Below are experts of layer 5 (counted from 0) of a mixture-of-experts language model. Rows are named router (the router's row for the expert), up (a neuron's input weights, with its number) and show model dimensions 64-127. Each number is 128 + 24 x the weight over its row's rms, rounded and kept within 0 to 255.
After each expert's rows: a language model's description of what the expert responds to; "gets" lists some tokens that make up at least twice as much of what it gets as of all text. This comes from a sample of Wikipedia text that the model never trained on. Tokens count by the router's weight.

# expert 48
router [ 82 113 153 125 149 154  95 135 153 109 126 129  88 117 101 147 154 127 147 114 153 129 120 123 118 131 110 164 148  92 168 161 143 165 144 128 113 109 116 141 118 128  99 152 127 163 165 185  70 112 169 122 135 138 128 121  94 101 128 119 143  93  99  90]
up0 [ 93 182 103 131  87 113 133 129 142 135 110 101 153 156 158 131 121 154 108 159 124 137 121 112 116 120 160 129  96 114 132 162  73 112 137 169 132  94 151  91  97 156  60 118 147 112  96 125 119 153 137 150 125 135 114 103 161 112 136 121 134 141 173 138]
up1 [104 136 140 168 144 150 101 117 105 129 100 113 159  95  92 138 109 130 155 132 124 126  90 115 101 151 131 107 109 157 100 127 139 128 167 108 103 143 124 155 104 130 123 121 175 114 152 146  69 144 124 114 122 155 146 102 135 135  80  94 149 166  87 103]
up2 [151 144 121 124 127 118 128 112 179  94 138  97 116 144 170 125 131 153 117 147 120 110 115 117 137 129 146 132 167 159 150 124 129 155 146 113  83 114 130 119  98 124 131 119 128 162 125 127 139 113 169 128  72 158 117 111  92 121 138 133 165 137 152 133]
The infinitive marker to after verbs like decide, failed, persuaded, and modals would, may, could, did, before a base verb.
gets: "to ", "would ", "not ", "can ", "may ", "will "

# expert 47
router [119  79 121 153 165 115  87 136 141 137 185 173 111 110  83 179 124 148 153 113 116 132 155 101 120 122 146 141 149 138 157 124 115 122 129 131  98  71  92 155 108 135 152 146 118 139 158 131 104 132 141 127 136 140 132 133 102  90 121 126 122 130 108  97]
up0 [110 128 112  81 128 131 116 146 142 155  94 138 132 118 145 129 132 113 124 140 164 104 156 151  88 113 141 113 109 193 152 124 102 108 147 129  92  86 128 125 123 136 138 116 114 138 137 124 131 147 139 156 149 157 119 153 124 112 172 158  95  88 106  95]
up1 [107 113 126 123 142 116 142 161 148 140 111 153 132 132 154 142 148 125  75 102 133 126 120  80 144  96 127 126 109 137 153 126 153 100 151 139 123  99 163 102 147 114 122 123 132 154 136 115 161  97 174 158 135 131 110 126 105 124 154 147 145 121 139 100]
up2 [101 128 102 154 151 110 123 139 110 148 132 123 108  75 128 139  97 104 131 103 165 128 139  88 160 113 123 129 163 133 131 154 138 147 144 101 108 117 124 103 155 139 165 115 146 117 139 156 116 170  89 155 151 128  62 120 139 107 119 100 115 172 103 112]
Forms of have (had, has, have, having) as main or auxiliary verbs, plus plural subjects like they, and possessive s.
gets: "s", "had ", "has ", "have ", "they ", "having "

# expert 34
router [109 141 165 142 170 144 113 120 139 151 156 150  96 127 139 152 146  99 104 118 169 134  91 136  94 109 109 125 134 146 112 107 111 136 143 145 133 106 119 137 102 158 134 143 112 124 151 150  96 106 146 135 124 115 111 103 141 119  92 118 161 124 123  89]
up0 [113 144 123  91  94 161 123 116  88 102 120 152 173 135 131 140 145 154 114 100 123 142 116 110 176  96 104 118 125 134 171 113 128 176  85 143  95 123 165 104 107 103 143 132 149 104 139 125 176 125 121  97 121 118 126 113 140 132 113 147 126 126 143 102]
up1 [131 137 124 139  98 134 130 117 183  86 161 164 120 138 157 134 106 153 123 131 119 176 159  92 149 155 111 139 126 117 132 147  94 164  86 124 173 143 112 107 105 143  96 129 115 132 107 126 108 113 105 153 145  99 150 181 156  63 123 141 134 134 125 110]
up2 [119 132 137 148 130 156 168 112 126 112 174 130 112 166 165 141 136 106 115 127 161 138 144 133 103 131  91 146 152 155  98 129  78 111 115 164 130 151 107 141 132 145 135 130 158 104  97 116 119  96 130 109 139 172 112 100 146 135 122 100 101 137 124 104]
Field labels and value-initial pieces in taxoboxes and biography infoboxes, such as Order: L(epidoptera), Date of birth, Scientific classification.
gets: "of ", "Par", "Ad", "Pr", "P", "Ac"

# expert 8
router [ 94 147 132 131 155 126 116 109 127 110 159 110 106 164 117 161 136 165 118 114 148 147 134  88  77 107 101 169 145 105 120 147 100 164 132 142  67  95 120 164 120 139 100 121  76 104 137 140 103 105 189 170 141 128  78 108 138 118 137 124 140 124 142 146]
up0 [163 118 131 136  78 164  98 146 129 133  97 162 117 130 147 141 154 112  89 136 152 137 163 149 134 124  96 174 156 149  82 143 138 129 139 144 113 148 138  84 147 151 128 131 132  78  97 148  86 123 156 151 163 134 122 108 114 143 149 103 160 119 150 171]
up1 [177 112 134 110 140 119 133 126 143 138 148 103 122 133 137 162 150 132 132 103 116 144 132 124 139  74 149 193 133 139 122 138 160 111 139 124  91  91 114  91 138 115 104 142 129 103 123 131  90  76 165 123 126 107  92  94 127 150  91 109 161 110 136 162]
up2 [114 121 155 132 114 110 111 138 144  85 157 116 117 121 125 155 135 181 115 124 130 117 103  80 131 177 128 210 138 171 148 113 136 139 163 172 116 148 136 144 143 174 122 153 126 122 117 104 129 133 153 121 138 136 128 105  90 173 161 102 118 111 101 142]
Middle or final pieces of proper names and taxonomic words, especially th, on, son, ler, mann, idae, as in Ladysmith or saber-tooth.
gets: "th", "on", "op", "i", "ter", "son"

# expert 19
router [136 121 123 147 106 157 120 150 124  90 174 120 117 130 107 153 120 127 132 115 150 148 148  73  98  91 130 174 117 132 135 152  94 175 149 142  88 131 142 129 148 136  95 144  95 115 132 101  74 152 182 168 122 117  66 126 131 123 128 137 164 145 140 108]
up0 [140 123 115 184 137  92  94 193 131 103 115 147 117  93  90 140  92 130 105 121 138 126 134 129  84 124  99 176 120 117  87  92 121  94 115 138 114 145 114  95 142 132 120 164 123 116  91 123 105 141 123 101 127 116 138  90 161 154 103 171 127 152 144 111]
up1 [154 118 124 139 154 113 136 131 126  89 124 145 117 129 127 134 188 153 126 177 126 146 148 114 103 149  83 150 133 104 121 102 134 131 157 119 106 119  96 145 119 154  99 144 143 147 124  84 123 123 149 132 153 139  99 137 146 133 134 147 128 135 168 104]
up2 [147 109 133 138 153 143 165 158 120 118 148  82 141 156 104 163 146 115 114 126 124  98 130 167 107 130 147 126 139 106 150 119 158 117  93  96 138  95 139 144 176 108 116 168 127 133 140  86 166 146 172 109 154  99 139 116 144 108 115 107 106 139 141 149]
Word pieces such as el, ch, Ch, il, om, av, ov inside names and words: Leland, Lilac, Chile, vasectomy, romantic.
gets: "el", "ch", "Ch", "il", "om", "av"

# expert 55
router [126 118 156 128 138 160 110 132 125  95 161 130 110 108 109 137 154 149 167 116 145  94 113  66  91  47  81 160 154 109 119 146 119 148 146 117 132 114 113 186 125 155 138 150 127  92 149 156 116 141 148 146 133 129 115 146  87 114 128 104 163 118  85 114]
up0 [123  91 131 184  97 137 110 126 157 185 120 121 177  83 118 108 179 144 135 101 117 128 139 113 146 109 104 180 134 166 119 176 135 143 129 127 144  92 153 108 168 134 120 133 147 109 120 168 130 144 142 142 150 136  83 102  94 123  94 102 131 131 194 146]
up1 [171 130 174 174  96 163  93 134 128 135 169 121 133 111 114 130 159  86 138 143 153 144 105 120 130 143  67 135 108 124 150 136 172 158 117 137 112 141 131  54  85 114 136  99 122 144 144 134 105 140 146 152 148 121  94 147 151 158 152 156 133 134 101 117]
up2 [ 73 155 147 121 129 129  95 115 112 143 126  80 133 140  64  99  96 136  94 160  97 117 115 104 124 143  96 121 101 165 148 155  84 154 132 132  96 141 121 104  70 161 147 144 150 148 161 139 128 133 116 123 152 175 166 133 123 159  83 121 135 157 122 116]
The preposition "of" after nouns, and sometimes among, within, throughout, as in "majority of", "Marriage of Heaven".
gets: "of ", "in ", "for ", "among ", "Of ", "Among "

# expert 35
router [113 100 146 133 145 132 105 138 135 106 152 189  85 114 110 112 145 122 131 135 129 141 114 125  97 102 141 164 136 119 110 100 117 140 144 145 139 132 115 132 123 173  76 138  94 129 158 109 121 104 158 135 143 143 155 144 139 109 137 133 133 129  87 113]
up0 [118 125 143 130 123 120 108 144  92  95 145 127 107 114 107 139 125 112  89 143 105 131 107 161 128 115 164 164 143 146 124 126 121 146 136 143  87 110 127  99 136 118 115 140 133 105 136 146 120  72 114 111 106 139 164 144  38 135 105 113 137 150 110 154]
up1 [163 112 115 167 178  99  96 151 159 114 141 151 100 127 154 100 118 166 177 131 113 201 100 106 132 124 144 139 153 147 118 133 122 125 147 142 116 136 123 148  77 133 110  87 137 137 166 164 106 144 149 116 136 111 148 146  76 136 107  90  99 102 172 141]
up2 [127 113 188 145 172 133 139 138 107 131 136  82 121 130 106 144 140 150 161 124 123 127 131  67 133 111 169 118 121 101 135 118 127 130 141  89 101 104 100 153 120 126 125 104 155 108 177 129 131 158 104 131 126 153 119  95 141 120 126 200 156 106 136 147]
En dashes in credits and date lists such as "Willie Nelson – vocals", plus name particles de, von, du, and mid-word v.
gets: "– ", "v", ") ", "de ", "/ ", "- "

# expert 32
router [156  97 158 109 111 118 116 108 158  99 135 134 109 115 124 124 127 102 153 102 171 123 125 125 116 109 105 143 131 127 137 134 126 157 113 193 147 125 112 151 107 118 116 153 107 122 153 109  93  95 131 154 148  98 117 110 119  98 113 141 160  88 122 105]
up0 [ 95 138 147 122 141 129 147 125  77 146 143 148 153 137 177 126 123 146 137 123 150 154  97 122  96  98 162 114 164 163 142 150 104 124  86 112 102 100 118 153  89  78 119 125 143 109 129 104  73  81 136 103 130 116 108 103 159 136 124 122 135 132  95  84]
up1 [117 174 138 130 121 171 117 127 115 127  82 155 114 136 131 132 168 133 160  91 152 141 109 101 124 106 109  98 141 153 128 135 144 130 135  95 151 143 169  96 148 125 128 118 105 151 120 133  77  99 142 116 110  88 127 111 106 118 127 102 157 134 124 141]
up2 [140 108 118 128 155 119 101 112 130 114 152 115 159 160 110 139 144 119 119 127 120 134 169 111 149 113 129 114 139 130 144 133 159 156 121  89 145 128 115 154 116 157 115 161 124 166 139 158 130 155 133 149 117  66 137  83 151 109 149 103 132  73 128 111]
Country names and codes in table cells such as United States, Italy, USA, JPN, BRA, plus units like kg and closing parentheses.
gets: ") ", "USA ", "m ", "0 ", "} ", "R "

# expert 18
router [123 121  94 116 132 138 127 117 123 124 182 143  90 132 114 133 117 131 132 131 159 143 124 122 109 131 130 152 144 102 162 121 121 144 125 132 128  61 120 148 145 164 121 124  94 151 160 105 122 138 138 179 115 107  86 112 168  89 112 114 124  96 122  90]
up0 [125  92 127 131  85 148 156 103  84 150 145 131 134 167 152 115 174 127 107 126 147 136  96 113  58 135 142 144 168 135 119 121 116 155 153 105  90 145  83  69  96 108 151 132  85 141  96 126 125 112 138 154 119 124 109 116 164 123 131 128 124 152 119  78]
up1 [142 118 105 120 162 154 131 164 120  96 116 177 121 118 145 131 142  92 125 132 106 139 129 135  89 153 139 138 112 158 115 159 115 123 153 139 123  87 169 127 167 153 141 134 142  90 144 162 134 108 142 123 129 147 117 113 164 126 141 110 132 221  95 147]
up2 [127  81 119 110 132 145  93 177  98  99 157 146 129 114 176 122 146 129 107  99 104 122 131 121 120 152 121 148 130 135 154 139 112 157 145 185 122 145  96  96 177 145 131 157 108 134 114 106 179 151 141 161 148 115 104 149 167 120 177 142 118 142 138 130]
Line breaks ending Markdown table rows, before the next | or separator row, in sports squads, results and record tables.
gets: "\n", " ", ") ", "|---|---|---|---", ". ", "\" "

# expert 0
router [127 121 181 117 153 133 104 102 146 122 128 152  97 138 131 156 132 142 130 121 181 131 112 145 108 116 111 135 137 116 149 136 127 197 187 169  95 135 116 126 136 133 106 132 103 149 166 119  85  99 158 110 122 109 103 120 109  99  95 141 155 112 110 130]
up0 [ 90 146 152 130 122 153 163 114 121 116 118 167 119 145 108 138 121 173 142 120 127 108 124 134  91 128 135 137 111 189 164  96 105 142 132 130 116  78 151 100 100 148 138 166 161 117 121 139 105  94 109 144 149 142 169  91  96  86 146 134 154 128 122 154]
up1 [137 121 134 123 146 147 112 133 109 160 108 139 171  69 123 142 160 123  88 161 152 143 149 139  83  90 147 123  93 137 140 158 133 156 140 142 140  89 117 113  82  92 113 180 150 123 135 123 141 134 137 151 156 108 145 112 164 126  96 153 149 163  96 129]
up2 [152  93 124  90 152 125 103 149 172 102 124 115 127 148 159 160 171 104 129 118 138 130 137 209 118  95 114  96 125 119 154 167 125 129 110  91 116 119 139 102 116  88 134 144 138 112 129 170 115 154 100 140 121 121 139  98 107 104 127 145 144 149 118 150]
Given names before surnames in cast lists, tables and news (John, Michael, Chris), and abbreviated genus periods before species epithets (B. sulcidens).
gets: ". ", "John ", "us ", "ia ", "o ", "a "

# expert 49
router [125 109 128 160 142 149 126  99 168 131 129 167 116 139  93 128 161 127 153  98 175 135 101 131  76 139 111 131 149 140 137 157 127 173 156 160  86 109 106 144 131 112 109 146 125 121 126 101 120 118 135 140 124 147  67 124 125 105  91 126 153  99 124 162]
up0 [160 154 105 132 179 143 146 128 141 137 135 154 144  96  97 146 137 141 174 158 124 104 128 136  56 113 132 132 117 156 128 103 103  81  87 123 129  91 147 120 172 113  84 142 137 135 135 120 117 135 112 139 122 121 156 114 125 125  94 138 128 142 124 152]
up1 [136 124 132 178 137 124 133 136 130 112  89 135 120 117 131 141 152 142 179 108 112 172 143 113 100  94 148 125 142 114 134 152 110 164  94  58 106 105  95  99 111 127 122 138 124 141 103 112 144 112 134 129 139 170  98 128 150 147  95 104 144 127  73 145]
up2 [130  94 158 137 114 106 128 164 125 120 111 118 136 136 143 111 140  93 118 148 109  68 103 118 103 123 126 152 152 103 123 145  89 190 132  97 111 128 114  88  59 114 138 153 203 129 139 121 105  86 113 133 107 141 126 109 112 159 144  90 125 161 138 122]
Final pieces of city, club and person names, mostly in sports tables, such as Everton, Burnley, Milwaukee, Boston, -ington.
gets: "i ", "ton ", "o ", "u ", "an ", "a "

# expert 41
router [ 99 114 135 145 156 131 114 117 163 109 121 135  98 155  69 103 134 149 160 130 182 131 129 121  83 130 100 145 168 108 120 119 108 147 152 129 115 118 126 168 131 139 143 118 128 122 135 105  87  92 162 136 144 142 109 107 144 103 104 100 133 126 121 108]
up0 [130 129 137 109 169 133 143 113 148 109 109 159  72 123 106 138 113 131 116 123 145 120 151 130 110  85  57 153 105 118 103 151 125 130 117  94 130 136 144  97 123 108 160 137 121 122 164 129 160 103 138 147 112 197 161 145 164 163 120 118 124 138 132 140]
up1 [176 164 141 121 132 175 141 129 168 157 114 144 116 113 105 142 190 136 127 107 152 120 168 123 119 134 114 131 130 167  98 135 116 140 111 105 148 142 135 123  94  81 155 121 111 109 122 148  97 160 158 125  98 142 151 135 128 109 129 100 113 149 125 135]
up2 [124 119  97 131 150 107 123 122 139 138 139 166 117 157  93  93 115 139 110 116 122 114 137 137  95 130 116 187 152 126 118 145 105 125 118 113  86  68 122 146 118 115 125  90 130 101 133 115 122 124 147 147 148 120 125 122 157 138  87 126 150 152  75 154]
Final suffix pieces completing words inside proper names and titles, such as ished in Distinguished, ate in Immaculate, ian in Smithsonian.
gets: "al ", "ic ", "ian ", "ed ", "ate ", "ine "

# expert 57
router [134 128 147 131 115 131 113 158 188  84 160 167 140 132  84 158 170 146 135 127 138 140 126 109  98 112 111 147 141 117 127 132 147 116 130  95 123 116 117 173 124 126 139 146 112 138 136 123  82 128 109 152 160 112 153 124 132  92 119  97 154 115 105 135]
up0 [119 157 147 151 143 100 149  93 133 139 108 149 142 119 126 116 118 141 129 124 165  98 175 137 109 123 118 125 130 125 140 103 107 113 149 103 135  81  91 144 133 113  99 178 130 117  96 122 140 145 113 134 184  97 142  99 133  62 131 109 139 109 155 167]
up1 [118 135 158 121 118 163 107 115  75 120 148 170 120 138 110 133 130 137  86 138 146 142 137 141 154 150 126 113 154 103 129 125 100 152 122 152 102 105 119 150 125 128 155 114 121 165  96  93  74 158  80 124 120 126 117 160 164 124 127 113 177 139 129 139]
up2 [160 127 131 150 167 102 153 122 110 149 126 159 123 122 140  79 136 117 111 144 143 120 111 148 102 128 121 123 156  94  68 123 108 146 124  94 134 115 111  66 121 127 102 147 168 167 127 120 104  96 121 104  94 102 143 130 130 128 137 119 117 120 150 120]
Digits within geographic coordinates, ISBNs, IDs and table figures, often after °, ′ or N, e.g. 43.3721°N.
gets: "2", "1", ")", "0", "3", "4"

# expert 28
router [ 78 124 161 120 139 125 109 112 151 126 165 128 131 154 122 159 118 140 165 112 131 131  86 122 107  46 124 147 154 123 139 129 137 163 129 151 134 111 115 147 143 102 132 172 122 131 136 145 129 108 182 137  97 157 123 163 124  62 133 111 132 102  97 118]
up0 [ 97 166 108 128 115 147 161 128 134 130 169 132 105 120 127 142 152 129 176 152 120 136 153 108 142 108 117 134 141 146  93  61 126 112 127 124 145 108 135 102 133  95 115 124 153 138 173 117  74  90 122 146 145 137 140  78 125 133 114 147 106 121 118 150]
up1 [149 159 142 124 181 103  93 136  88 123  86 126 154 120  96 172 149 133 132 132 127 133 128 120 121  86 130 131 124 104 147 127 122 141  93 154 178  74 144 148 127 121 142 133 145 110 137 151 136 115 129  84  99 120 161 131 124 100 110 117 137 147 135 171]
up2 [116 110 164 128 136 113 108 114 115 115  95 159 121 136 134 149 102 115 109 130 124  91 116 144 143 111  89 124 133 121 107 118 158 139 183 112 112 156 146 111  88 141 136 126 136 143 159 152 162 169 128 125 140 128 140  87 105 112  65 123 142 121 134 154]
Forms of be and become after a subject or modal, often starting a passive, such as was demolished, had been, became, as.
gets: "was ", "is ", "as ", "were ", "are ", "be "

# expert 24
router [ 96  93 147 122  96 124 115 147 144 133 144 128 104 164 106 135 129 141 149  96 171 101 137 116 112  90 119 126 162 128 164 126 122 146 168 161  92 107 124 143 112 138 133 134 153 133 134  82 108  96 147 135 158  96  74 108 128 107 138 130 150  93 109 145]
up0 [110 138 114 149 111 165  94 152 121 125 148 172 120 156 113 148 112 124 131 112 136 161 160 161  94  96 138 114 146  94 159  91 114 107 167 119 107 178 124 118 133 122 113 135 157 155 140 119 143 106 152 145  98  75 136 150 150 134 110 171  93 116 135 143]
up1 [123 117 120 158 105 199 112 124 129 173 125 108 137 125  89 117 151 134 116 111 194 113 148 121 126 133 153 153 207  83  95 125 103 143 123 141 146 140 139 101 131 130  92 109 152 140 150 100 142 106 122 106 119 130  98 132 111 151 137 121 151 124  94 150]
up2 [166 139 144 193  34 150 112 126 158 101 110 140 132 145 137 178 187 130 146 135 115 173  97 143 144 122 152 124 148 148 167 108 134 107 142 165 105 143 121 105 122 158 149 136 151 149 104 120 140 138 116 129 125  91 109 133 131 101  99 137 152 131 124 158]
Common nouns, often -ation or -ity endings, heading a phrase after the/a/his: death, decision, history, election, story, law.
gets: "ation ", "tion ", "there ", "ence ", "ity ", "work "

# expert 52
router [128 124 164 128 116 138  75 114 164 136 155 146 132 139 102 170 167 179 151 101 150 118 104  85  80 118  96 159 138 130 118 178 133 143 116 131  81  86  95 139  96 151 108 166 101 160 120  99 102 147 141 142 123 125 140 121 115  94 143 118 171 103 105 117]
up0 [141 112 131 159  94 149 155 130 137 159 102 126 152  77 120 127 149 153 109 109 135 117  95 121 123 152 163 118 143 115 132 120  74 122 144 134  77  84 153  73 125 121 133 114 153  95 150 118  70 148 101 105 141 133 138 158 117 106 129 144 152 110 127 122]
up1 [110 131 131  53  91 156  88 159 142  63 155 170 162 131 148 167 170 118 135 136 152 108 135  96 126 131 109 116 111 132 122 168 167 101 130 139 161 156 144 124 128 139 129 126 153 138 112 155 116 141 144 177 124 140 127 160 113 131 114  67 189 124 154 145]
up2 [107 153 122 124  94 135 100 120 136 141 144 133 144 115  81 137 119 134  97 115 139 113 153 130 128  88 131 118 183 101 146 116 150 118 164 131 129  68 119 103 132 171 123 165 109 125 112 127  90 105 121 181 145 161 154 127 135 153 134 135  99 121 109 144]
Two-digit numbers and number pieces in infoboxes, tables and statistics, especially ages in "(aged 73)", also percentages and population counts.
gets: "10", "14", "13", "12", "11", "15"

# expert 27
router [113  95 137 146 110 149 115 146 122  76 160 150 102 118 118 135 119 141 151  99 140 148  98 119 110 109  92 147 133  75 136 155 141 144 166 139 129 122 124 150 130 140  78 146 120 159 149 149 118 106 132 145 107 113 126  94 110 126 120 114 127 116  96 142]
up0 [139 137 114 116 107 122 124  94 137 137 136 112  83 180 122 148 109 113 192 163 141 135 170  91 130  82 125 132 142 122 123 111 124 135 112 141 118 102 166 175  93 141 153 104 129 170 107 113 192 137  56 163 179 134  66 106  83 160  85 149 137 145 129 151]
up1 [119  88  93 146 131 120 149 121 125 157 113 131 196 119 105 111 126 114 120 102 121  98 118 161 124  88 107 141 171 127 144 148 130 150 139  78 133 126 178 109 131 111 143 123 133  95 127 115 155 137  67 125 122 148 103 129 163 111 129 124 133 165 130 118]
up2 [161 112 102 131 116 128 128 104 122 106  85 126 143 158 117 103 111 158 150  98 164 136 116 130 144 110 132 118 121  88  95 133 110 136 136 147 138 144 168 101 129 136 137 143 137 119 178 148 101 114 115  96 128 139 123 120 126 103 128 112 187 136  55 133]
Double line breaks after a sentence or a == heading ==, starting a new paragraph or section; sometimes single breaks in tables.
gets: "\n\n", "\n", "= ", "\". ", ".\" "

# expert 7
router [ 95 118 137 134 112 146  94 127 158 121 146 154 135 140 104 135 146 128 140 127 182 119 123 133 123 106 123 174 143 114 147 121 118 154 133 191 122 112 113 147 108 118  86 144 128 141 146  95  99 102 146 134 112 127  85 127 130  85 128 117 146 109 125 135]
up0 [164 140 162 128 123 157 130 126 108 120 155 119 114 135 160 119  90 134 147 132 181 110 121 134 162 112 144 151 152 112 170  71  99 105 143 144 103 151  90 124 129 146 136 105 120 121 104 142 117 105 171  55 116 189 127 151 117 128 127 118 106  97 135 123]
up1 [118 100 157 146 146 101 166 133  91 155 132 162 120 115 137 117 144 108 139 133 157 126 127 149  86  88 103 152 127 125 126  93 136 160  95 171 113  98 104 139 100 148 135 106 107 142 110  86  75 120 181  98 165 174 148 135 122  71 134 166 128 105 153 108]
up2 [117 110 148 112 128 133 120 131 137  95 136 143 143 148 162 108 107 147 126 137 171 163 128 125 140 127 101  91 151 174  91  79 120 130 102 117 156  98 122 107 141 192  99 117 147 161 149 155 157 149 147 150 129 138 178 142 117 144 158  89 133 104 110 121]
Closing quote marks after song or episode titles, and final pieces of foreign, mostly non-English words and names: libérée", deutschen, Soumah.
gets: "\" ", "o ", "i ", "a ", "e ", "u "

# expert 51
router [114 133 148 110 139 118 124 109 101  74 163 154  91 160 108 160 191 138 133 131 122 128 125 134 128 106 108 161 143 110 119 138  89 121 144 122  93 127 102 106 128 147 118 108 166 135 171 125 113 153 142 127  87 158 115  94 140  96 148 136 147 110 106 133]
up0 [132 109 140 115 136 153 118 141 117  96 170 129  97 116 108 185 161 109  90 127 187 156 188 146 123 155 137 144 135 150 170 101 150 143 109 111 100 109 146 108 163 107 151 137 139 104 139 106 104 118 141 142 161 153 108 110  85 181 144 115 106 111  86 115]
up1 [ 87 140 153 167 102 139 131 125 125 108 148 128 111 150 146 131 165 152 137 153 125 162 154  84 108 120 144 115 132 140 152 138 139 165 125 118 161 121  78  50 138 150 152 127 136 117 159 133 149 140 132 101 132 117 110 106 132 123 134 137 138 151 157 153]
up2 [115 125 123 140 127 153 113 129 108  95 136 161 140 159 121 119 147 162 113 177 143  81 112 106 153 123 125 173 143 145 113 112 154  86 101 125 136 133  99 114  72 149 116 150 147 169 101 149 101 156 144 107  99 126 102  97 124 144 144 123 149 153 132  82]
Middle-of-word pieces like un, ur, ir, ul, er, u after prefixes or consonants, e.g. Launch, Assurance, fraud, clerk.
gets: "u", "un", "ur", "ir", "ul", "er"

# expert 60
router [101 103 116 137 130 136  98 151 176 103 131 147 108 131  76 125 139 144 155 162 133 145 111 141 129  78 142 161 146 139 113 163  88 131 124 149 128  73 136 147 100 111 146 126 132 132 166 120 121 131 181 119 120 172 104 109 134 136 119  89 179  96 136 117]
up0 [144 102 111  88  89 139 144 144 147 136 130 136 130 129 122 149 157 137 130 171 150 137 151 162 105 100 122 136 114 147 138 162 158 115 132 131 162 137 153 133 134 106 117 163 148 167 111 126  58 140 120 127 145 121 105 170 111 144  91  81 132 120 126 153]
up1 [133 149 140 166 129 134 112  82 163  99 125  95 120 140 118 145 180 128  98 153 140 156  93 100 143 118 145 147 131 101 112 143 136 121 128 119 146 113 110 134 158 151 118  96 116 134 120 116 116 148 138 154 136 109 154 142 146 105 154 168 165 172 139 145]
up2 [129 121 126 140 104 102 115 149 159 146 118 104 154 106 152 118 107 135 131 118 109 152 138  98 139 135 149 137 133 134 142 154 153 123 106 126  88 188 167 114 123 128 114 114 100  69 104 151 119 111 142 134 110 152  72 109 137 136  87  99 167 105 127 102]
Short opening fragments of split words, such as f, ar, r, w, Ar, in names and rare words like artillery, Ferrari, fimbriata.
gets: "f", "ar", "r", "w", "b", "Ar"

# expert 30
router [158  92 150 138 125 139 117 120 154  73 143 151 135 126 118 123 113 109 153 128 178 143 111 119 114 112 122 132 152 149 138 147 133 165 135 125 118 110 101 169 101 129 103 174 117 116 180  79 107  97 135 123 123 135 116 144 121 103 124 129 132 103 117 152]
up0 [122 152 106 130  65 130 151 126 149 131 108 132  95 106 111 136 139 112 118 148 180 123 105 118 149  75 148 104 136 162 142 117 172 157 167 124 121 138 105 160  98 119 118 133 161 109  92 155 176 138 151 200 129 146 116 125 151 172 135 131 121 107 135 165]
up1 [127 142 115 117 163 160 113 130 144 111 159 164 147  99  93 127 162 138 117 149 157 136 130 127 112  78 110 124 130 146 116 124 147 141 142 164 104 116 147 117 141 148 120 144 145 180 109 125 154 136 116 145 139 145 137 122 121 167 160  87 163 150 139 155]
up2 [141 112 171 136 164 173  94  81 184 147 100 105 127 144 106 116 143  86 120 140 136 151 147 117 139  83 158 152 118 137 102 129 119 151 121  88 128 115 150 120 108 139 104 115 115  97 103  83 141  87 146 116 169 115 130 153 122 120  73  98 139  92 159  92]
Plural noun endings and measurement units after numbers (yards, cm, inches, wickets, seats), plus closing parentheses in lists and tables.
gets: ") ", "s ", "es ", "ers ", "ts ", "ings "

# expert 46
router [ 82 154 134 120 114 129 110 116 161 105 171 123  89 118 111 134 146 137 154 122 143 123 129  98  92 105  79 151 133 119 155 162 168 197 131 141  90  79 124 161 141 158 128 138 126 134 121 130 117 126 129 154 150 118 132 137 118 115 118 126 158 112 131 128]
up0 [106 143 155 100 109 129 100 114 133 121 119 110 134 143 126 135 144 127 112 140 129 139 147  98 131 191  83 150 132 115 134 134 105 174 147 158 109  75 150 151 127 124 135 172 147 134 149 115 108 140 108 160 129 116 129 151 119 174 137 134 153 109 182 133]
up1 [102 160 195 112 152 140 112 130 151 118 145 135 114 129 114 139 126 124 111 157 130 109  87 124 107 133 135 134 173 150 164 126 102 109 119 128 112 129  93 124 125  98 113 132 180 136 111 102 133 140 138 142 127 173 102 108 154 135 110 139 109 137  80 124]
up2 [123 162 102 149 140  93 126 138 144 162 144 144 113 141 159 145 139  87 120 112 162 157 162 141 176  93 115 118 160 114 183 110 117 106 131 128 145 151 155 167 126 111 103 156 122  91 125 154 117 124 147 132 129 101 119 103 122 136 107  92 133 122 110 117]
Final digits of years and days in dates, and place names ending a location, such as 202(4), New York City, Ohio, Louisian(a).
gets: "5", "1", "9", "6", "3", "7"

# expert 44
router [117 129 149 116 118 101  87  99 156 128 138 131  97 114  72 167 132 151 137 127 135 159 156 134 115  98 146 125 127 112 121 165 118 134 133 137  80  95 107 106 129 171 133 127 135 157 116 145 144 105 183 139 145 117 102 109 144 116 125  79 112  90 117 135]
up0 [135 111 100 146 137 107 106  99 141 139 105 136 151 142 141 142 104 151 116 134 129 127  99  96 149 187 147 148 127  95 113 105 130 162 115 124 174 113 118 168 182 137 114 174 107 135 131 130 149  92 126 131 106 133 140  91 114  83 126 134  81  89  86 165]
up1 [132  92 150 174 110 149  82 126 141 160  88 136 164 104  77  97 139 105 127 120  95 129 144 127 139 115 192 144 114  74  71 113  93 156 118 126 125  84 138 131 135 129 132 146 113 143  65  81 111 108 133 134 101 127 147 120 130 157 134 142 159 107 128 117]
up2 [108 158  83 138 114 120 150 170 111 134 149 129 125 119 119 145  66 128 156 121 127 138  88 108 136  71 165 146 134 137 148 150 106 147  89  89  92 140  67 136 127 123 126 111 126 136 104 138 116 143  94 113 141 128 124 117 148 128  76 115 124 164 111 110]
Short word-start or syllable pieces such as y, U, ro, pro, con, hy, as in heavyweight, Umayyad, Afro-Caribbean.
gets: "y", "U", "ro", "con", "pro", "Pro"